Weights of a small mixture-of-experts language model, trained from scratch on English Wikipedia: a variant of SOAP for the experts.
Below are experts of layer 10 (counted from 0) of a mixture-of-experts language model. Rows are named router (the router's row for the expert) and show model dimensions 96-191. Each number is 500 + 25 x the weight over its row's rms, rounded and kept within 0 to 999. Numbers have three digits each.
After each expert's rows: a language model's description of what the expert responds to. This comes from a sample of Wikipedia text that the model never trained on.

# expert 8
router:490521502494538488471520528508526515545501490515462518513532539473515507494485513477565470525494490545477451523514497540510481475486499467506499510494509511511479503529466499505498521515506516486496472458503474476526485500508495509500493478524462506503456539528512506503494458472480501559
What it handles: Single capital-letter tokens starting surnames, initials or codes in names and tables, such as S in Sikura, D. in R. D., W in WSLS.

# expert 34
router:506500503501493531475465524531506558506490481483509488511512510481523466475496497508503573495493488514511596504491481528497545497459493488526521451507518490495493514489452495519465510512522489493496511502497526505462524481539512475528512492484513491463525486486529475545458448467489528509
What it handles: Pipe separators between numbers in sports tables, plus list dashes, equals signs and small connectives like of, and, the.

# expert 27
router:483517466498485449496491485513524489516501472542532530488475502511515463518455477498506489495510487505472515504466493493548526492502531536522537491521528480508481504508488495473473529463483469486507472502502516471564488502502470515502522485502543464500500467476484546493500499506508501483
What it handles: Two-letter word pieces inside names and longer words, such as er, ar, or, el, ist in Inqu-ist-itor, Th-ier-ry.

# expert 1
router:440531488525490511532478497482469514496517475517513531464490492486472483542530473526575488487486483533514493501513491517477483491520476474478541525495489519517525516524531489549556499484526492490492517457497489525498501516505525501518513503486476538497547476527492479503465501487472506435
What it handles: Line-start dashes, colons and field names in infobox lists, such as "- Population:", "- Kingdom:", "- Born:", "Coordinates", "Genus".

# expert 41
router:472475525464512518490523508474477524498500478490516495538495501511480519550500484511507508529528536460498466518459449525512518508474475485507501536481487509500523472517579511519476443505402521524505460521459517480496517509524504515459533514527492511494520486495488506529502477528488499482
What it handles: Capitalized words inside proper names of institutions and places, e.g. University, National, Royal, Military, York, Museum, often after the, of, New.

# expert 17
router:508476492493537500502505486475472513507480467516473519483512532528457541516504506496460505509471499510539476495501474515494509512482494498536501506498529469516527466466602479480486485503515491495491478504566470491483496478488465516507504510508526551501447525510480515451498557505502478526
What it handles: Abstract or collective common nouns following the, a, his, e.g. relationship, area, family, people, film, belief, usually followed by of or punctuation.

# expert 46
router:518495472523495477538487517483493512470491465480556474506519495517487540521550482533537520493501524503459533505494460498483554502479485487471508494540486501476472484512572511550510458523479501489495484541503491527537507518511503464550507521502513502479469513515481529486510449501491468525
What it handles: Four-digit years after in, commas or m., plus three-letter country codes like HUN, CRO before athlete names.

# expert 18
router:492508502465538485479521444488518506518476456492503473521498507515457533550524512498473482512475459460508457489489476507541519523433469501464493508491531503525532466473602497446481473512462506517502500517527492470482511476519496488456485527510528512499459526508498474506543519504499461489
What it handles: Head nouns for teams, works and roles closing a noun phrase after the or a, such as team, film, league, magazine, album.

# expert 3
router:492494485486510479522516480527505521482508507490463480523477478490476493525511503471481440507501472509470491481497504501499477513508549480489500479526474549440499511530458523508513470551476529513488493490499525539499488498483499496502549501496438517521513485484523522501534492510507503501
What it handles: First word of multiword place names and sentence-initial capitals, such as New (York, Zealand), South (Korea, Africa), United, North, The.

# expert 61
router:509495546511506498555504552497467501494460528478501503545535521483521512498509521493517506511498552495495535521519517527496469533564519509488528480444498512509496557516481495492470438476471512455473496536465490537541478512498474540570517481506470498495502497495506493480483464468521517528
What it handles: First names or their opening pieces in cast, roster and result lists, such as Tom, Rick, Nick, Guill(ermo), Isab(ella).

# expert 43
router:504508466478519532536516530481480475522517478492488495514487453512518526522514487522504529533506484469485470482466507466441499469528493479522539524493493503497554444510543502525505494490515497534547498497496487491533504492487432488481510497511519559468515497535504527481519550508490478477
What it handles: Units after numbers and plural noun endings, such as kg, mm, mph, seasons, bases, migr(ants), plus closing parentheses and indented list breaks.

# expert 40
router:522492531526523503481530497551452480503484483491499465536492501489497520561526513505519466555517543465449486500471454520497524509509495512537474538470486453514526516485591461523441485500444493506504487521467465514486493490482477509491477513520500525500509491529478500470508498509520482487
What it handles: Last word of multiword proper names of places, teams, shows and media, such as Street, Times, Cardinals, Island, Sullivan.

# expert 15
router:487545499530527494476489460479513521534532517499521529505525483463529478478517459517515537537528508497439522466500486477499488505482548482487488495546506521484530516506480488439483533502495511505475544468544520486489480513486560516506496474500549484552526512482508530468504485494495494486
What it handles: Commas after introductory date phrases, month names, and In or Since starting sentences, as in "In October 2016,"; also the int in vintage.

# expert 36
router:487452490471515471473454522534476501486463507455493487558558523512491500490510510497510548549537530505512525492517460502516519487503520481517539488534478502537493515533540412495525521483507491483504473517467491518530515494501477490514480508524496478481503483536491488496482525517510526506
What it handles: Inner syllables of Indian, Persian and Slavic personal names and Latin species names, such as Sury-av-anshi, Dam-od-ar, Rah-ul, Singh.

# expert 58
router:488459516468504497466482526492512520510545458492534491471523462488492472503489506515501525560538513501472516498477471516520507507507485474516518465528474527445509488519472515455490449468453524523531465549498472509508494462525477443496522525518548472496534523531505507468567480505484467525
What it handles: Pipes closing table cells after text like song credits or times, plus semicolons in lists and sentence-ending periods.

# expert 19
router:494525462525491506507510501492496481483523468496488515493494520507488527514519513528499483465493498497537497536489508515550511515530471546475491506475521504521500497486472486489487549460506525480555552459509487532489479531486537521510529490516533478493478436462471525556512492538505514513
What it handles: Function words introducing verbs in prose: pronouns he, she, they, modals would, could, infinitive to, plus and, or, but.

# expert 13
router:493488492483505456472469497511474479526491518502511510499493508482510497475556484480513471537456496477529547512478430531502519538525478477527490518521495479447521486515544515479522515498457532559479515476455476542500503498439497509499509497475498521519525528520547506488486495496466505477
What it handles: Opening capital pieces of acronyms and proper names, often in table cells or lists, such as Ch(attanooga), MV(FC), SD40, CC, PS.

# expert 7
router:555488471502547429453490453533522478474498495526478502499530515485473487548526512494540527499507497515466465506484476479442521525471459496521461529474481518497494518475452529509468478511559510459530501518508475506507491505529501495529529491500518533475526494524505460501489464515568541489
What it handles: Conjunctions, relative words and commas opening a new clause in narrative prose, such as as, when, where, which, because.

# expert 0
router:489518506507544512477489527523529556480477541510503521456509557502523494504483495473502473494441486490498495525472498512496503525528467488491539481533508532489468560475494532498463502458465479494500519482475514501467478501483517525507519468489490470495505485512528511486480511487487505517
What it handles: Opening pieces of longer words, often capitalized after the or a, such as Construct(or), Car, Con, Reg, grad(ient), Met(eorological).

# expert 38
router:510494448506510489531553484507567511505563498481472519491509527500473429526488460493505553468557458509459445501495451486535513483466478500508497517540522495514473517501513474488495489487518499512518508480468493514493499523470479478478509486528518467563524460502525491526493537509475517481
What it handles: Line breaks, section-heading equals signs, table pipes and separators, and opening quotes, mostly where a new section, heading or table cell begins.

# expert 50
router:446496472529482479530482465500451477475521520503488500523527540471508491481495491499511512476479443505479488468527555445484513479539521512483505475561501531469453524510512474442494496487515478517496511495482533539520496516541468482498485487489500490494492510506489537487470491505540485518
What it handles: Syllable pieces inside long technical words, such as ap in decapitated, ag in contagious, plus in, an, due, according.

# expert 37
router:466486527492511505466474551504469498482428506515533510534516487494531509509494451451502508496488514524493515508490521524492470541570481468504485505462495496505475511517479454518513480504484472503504443525437562518516486501511497554496539499494483540522476463494546475468503505457525543507
What it handles: First pieces of town and region names after in, at, of, such as Hack(ney), Kens(ington), Chel(tenham), Fort, Cape, Mount.

# expert 12
router:504487533513509522502508433483533521518525477501505506506516482498511532466540485489463518513492462462557533474512526534517534481446488545539443488491497526522509454502511495497472471475454497508446483468535495483450476497500501479484495498443477495538528503463502478511525455489511478440
What it handles: Articles and possessive determiners after prepositions, such as the, a, his, their, its, same, often before first, time or season.

# expert 51
router:522533517501488525500503486515497477514511494528499551546453536540504535517491451530508472495519514478495512497476512488551482507476543492488485455524487500486487516507475472484525505471558483487449526468490552508503476485478509461470516497470515560516517535499495499481475455532515537492
What it handles: Dashes, minus and plus signs, decimal points and thousands commas between digits in scores, records and statistics tables, such as 47–35, −29, +5.

# expert 44
router:482480501514497533520465468489494531521531481462501522502557507491486505468496490497520514547502509435478578536498505522468500527506452481531479514515527495451484497481461507540490462489504477532502470503473505505503476486536560461495505506516474508516509475465529512523482492495537491485
What it handles: Mostly the and The, especially in proper names like Battle of the Hornburg, plus foreign articles (la, von, de, Santa) and list-item dashes.

# expert 57
router:501492533504519516459491510506517515506480491515550474463524504537543535485504503533532580507492470506462537497471532515478505518497536494499461506556521534516522497480465541490486453495479482508515508485502534503486494481486509478473535479459517478505499502458499534537482451553512490458
What it handles: Table cell pipes in sports and results tables, "in" before places and years, and born or studied in biographies.

# expert 11
router:516509474469482486459513530456514513497472485482528505514496499541494491463485516464514489506498479472440506486499529507496461503487503519505529511508451515510536515484511494445523526541478464535515487510493472522520477442516498470476501527498497498509471545491543488486498530519468480522
What it handles: Hyphens joining compounds (Navy-wide, air-launched, Centre-back), opening quotes and parentheses, and prefix pieces like un, pro, U after table pipes.

# expert 53
router:525498450464512463509535527491442559499515521476496534546499554501528539521534525498500523550534482495517480493483494470508509531470469510483500487531499521488507478517554519526502493501483496521513460504485456535526497551468487490526525480454499501497494521501486471503481475490488485458
What it handles: Byte pieces of Cyrillic, Hebrew, Japanese, Devanagari and other scripts in parenthetical native names, plus some capital letters and history terms like War, century.

# expert 31
router:512536530487492503457534511456513505563467502505509521511474509509524531455509473458485491505524479474521504475505495481485506480499500525503526499473465486473492495531494510470535516481496521494552480435494471499492493514481504514484473486455483507509529514509516510484486547546511533545
What it handles: First pieces of longer words split into fragments, such as inc(estuous), Se(eds), tra(it), Re, Qu, dis, Sp.

# expert 48
router:532566497482492543506507520497537513487520476507443518520483486514543544521524526489538494468484516477493532526498526500477511513483507540495471502525495481469470525491490482452513514484523519510471509480481509494539487520492487477528544527522542483514578497534526514547494434512480474497
What it handles: Line breaks, section endings, decimal points in coordinates, date-range dashes and linking words like to, would, must, which, during.

# expert 28
router:486455514540478498481520453494455498483531465507467486500482520505463501491486495509483485528488539443490479485522470521502504502497443552549502496487446523519480483503538488499524461517446462527462517477525510510493498468532480489478505522515490485517510482500500479498535506469475489507
What it handles: Adjectives and the article an before a noun, such as high, large, small, public, American, social, often after a or the.

# expert 33
router:489526548541442498495491524527490472479497468520475534503510510447525521483502491480497521525520512496502502507517513536499497493497511467491466465567511531479452455494533498500528491516474483570487487528495520491483506490502513531506503508474501519553524516531506512489504500498479482478
What it handles: Main verbs right after a subject pronoun or "to" in biographies and sports careers, such as made, took, scored, received, returned.

# expert 62
router:526505482496509531524521499467490453498507458494489503463539491499521502516507531473519479467487510514507467531492469507489500516545521443489447481506490482524501528500486473525514500506503458517541536493521508519537499523509526512497470469490505524500463462500492540507470528530525484516
What it handles: Finite verbs and auxiliaries after a subject, such as was, is, has been, became, arrived, plus adverbs like not, now, primarily.

# expert 10
router:463493476496535490505520557504505469496478531512532517512512500548517484486500536500506485488531530508503507471480496492491503503508502470536506522515495536497492472510476470500533545472523520512486491479478498500478480518455521498498456504536478510538509514545503511477510494531472518521
What it handles: Byte fragments of Chinese, Japanese, Thai and other scripts, plus opening parentheses and word pieces of South Asian or Slavic names.

# expert 9
router:508484484534471516471552490509484545484527503519473523519469525481495480471492507535478450501508505522447471493497519493472498505480519483487548489504511527472465521476456472468508442567521518497511495501488494514519473474503534568509478521555491488478435520509541501513539493443490509507
What it handles: Words like all, end, part, right, over, often before "of", plus mid-name pieces after capitals, such as La-For-ge, haute c-out-ure.

# expert 42
router:479512503522491470497477514544491500501524503559547505502466496477500495506506519492554496509521507534479518479497497488491532523471516490504476468559518491471470465445448500522479468497522465525523503493567532502486497493527541483483504484492496485486509487481441497501460472485475477463
What it handles: Prepositions linking a noun or verb to its object, mostly of, on, with, by, at, from, plus infobox colons and approximately or about.

# expert 30
router:452513474463474498514494507492512557506514473519484507482574512498511507501549497530523528488529473473507472475515496521479494515523491490507488520485517509525511476514480467531502502495476491495430486528521500487522499457581515514491518502545525495525509476522495520467495492438508482520
What it handles: Pipe at the end or start of a row in election-result and sports tables, plus dashes starting infobox lines such as Rank or Department.

# expert 29
router:525489525536488521509481539503496528524489526487571492567465462503531471483492492541494472500505498520503507466481525506548510475472574510537496511472473510512500486540547519507495467474498528481476504524460502479504487469479507518568505521531501508503516525488461491474507508497510483529
What it handles: Final pieces of personal surnames, especially Germanic or English ones, e.g. Herbst, -son, -mann, -stein, -ley, often in tables or name lists.

# expert 25
router:533531547526483497482530499476511505484497486497551553479485480496503536502518496461499481451527465481462513501494474547480513454506509470468455489496487531478465529528486506475503494508487522536497472538499515486500499496481506546525475572476470522519466554500522498482512477506509520525
What it handles: Numbers in sports and election result tables, especially rankings and scores between pipes, such as 4, 3rd, 32.36, fourth.

# expert 56
router:520495518539507536574466524475557564498532504530479502501526549491460504530519518534463480502514465464477488517471504546487509498517476481463517499505486505483504502495436513500491528488484472466535506483507482514528480504535538483510506515532520485505546487470497491523490492522499491474
What it handles: Commas and the conjunction and linking clauses, names and list items, such as Regiment, a specialist or Dallas and Jacksonville.

# expert 16
router:464432494462540499522514471510522491499520464493483513532529505496481518542517513516509525476505494522450510505484472466528486490496534464489494522537482503499452483472447520493526527506504493515476557486508479536525512461500524489425476504491514531472530504526536493500537462492529463499
What it handles: Full stops ending sentences or inside abbreviations like U.S. and F.C., plus closing quote-period and parenthesis-period combinations.

# expert 47
router:551486479509462530483557536521445494530530490503528500492450458499500474491513516530499474514535480519475455487528464501519522471493508507471483533524475492489498481504494463489539500530545552538493562475501497503519496485467480502521465548518456539484498550502506482501522521520524494481
What it handles: Numerals and number words such as 1, 21, one, two, in dates, scores, table cells and counts, often after dashes, pipes, colons.

# expert 49
router:478513477514517489483474496448523533472515555507538478500484476519505541477526507479488492494507498482530519518490513513523474506537542491505487537478468465514467485487483488524493528458491531509483525512487548543535484507510443502482474492502476540481534515500528506529554528486501532489
What it handles: Sentence-initial pronouns He, She, It before was or has, plus inner pieces of rare words like r(he)umatic, th(ro)ats.

# expert 63
router:460516474537503475501512511475496481497469529485428542499489480545496504490496468496511488526509426525525549518471537504513463472527461510521496495479486568509508489513461486494498495520564509534496492498505524489483470485494500513484518525524450489516522480500486514517480530464451487507
What it handles: Single lowercase letters or short fragments starting a split word, such as h, gl, cl, bur, exp, often after an article.

# expert 35
router:454485527514533488514516497465494513536548489491495456537483489487522493482512540521508480499521474528501457453488498520466518517485526502500507513472500529472499521480512506498521521500547508447517570479480535493530477534514496507500529539526492489493527504481521467495503527450489494538
What it handles: Line breaks that begin bulleted infobox or list items after headings, plus word-initial prefixes like re, co, sub, pre, non, trans, inter.

# expert 59
router:464507482504532449480506524542495536475430486491508466504511486496514470562490496498527445558464487492509488520481499526533523481484500511481534459499510473504500496532514470483462521530448529503456505551493498488495484477518533540501496519521506496459503485502524490492458486517480515526
What it handles: Consonant pieces inside foreign names (Manchu, Kirchhoff, Lucha) and award or credit words in filmography tables, like Award, Producer, Medal, Best.

# expert 5
router:483531507462473499509525529557530465490455484576484490472499499532494493558508517547528536513539486515522475511501472485514488512461488509484521504495485496526529476550483524459496492518522517497450509498517485548467513516529460481501506524507478493538508497514526503532481508517457478515
What it handles: Line breaks, heading markers like == and ===, and table pipes or |---| rows, e.g. after "Personal life", infobox lists, stat tables.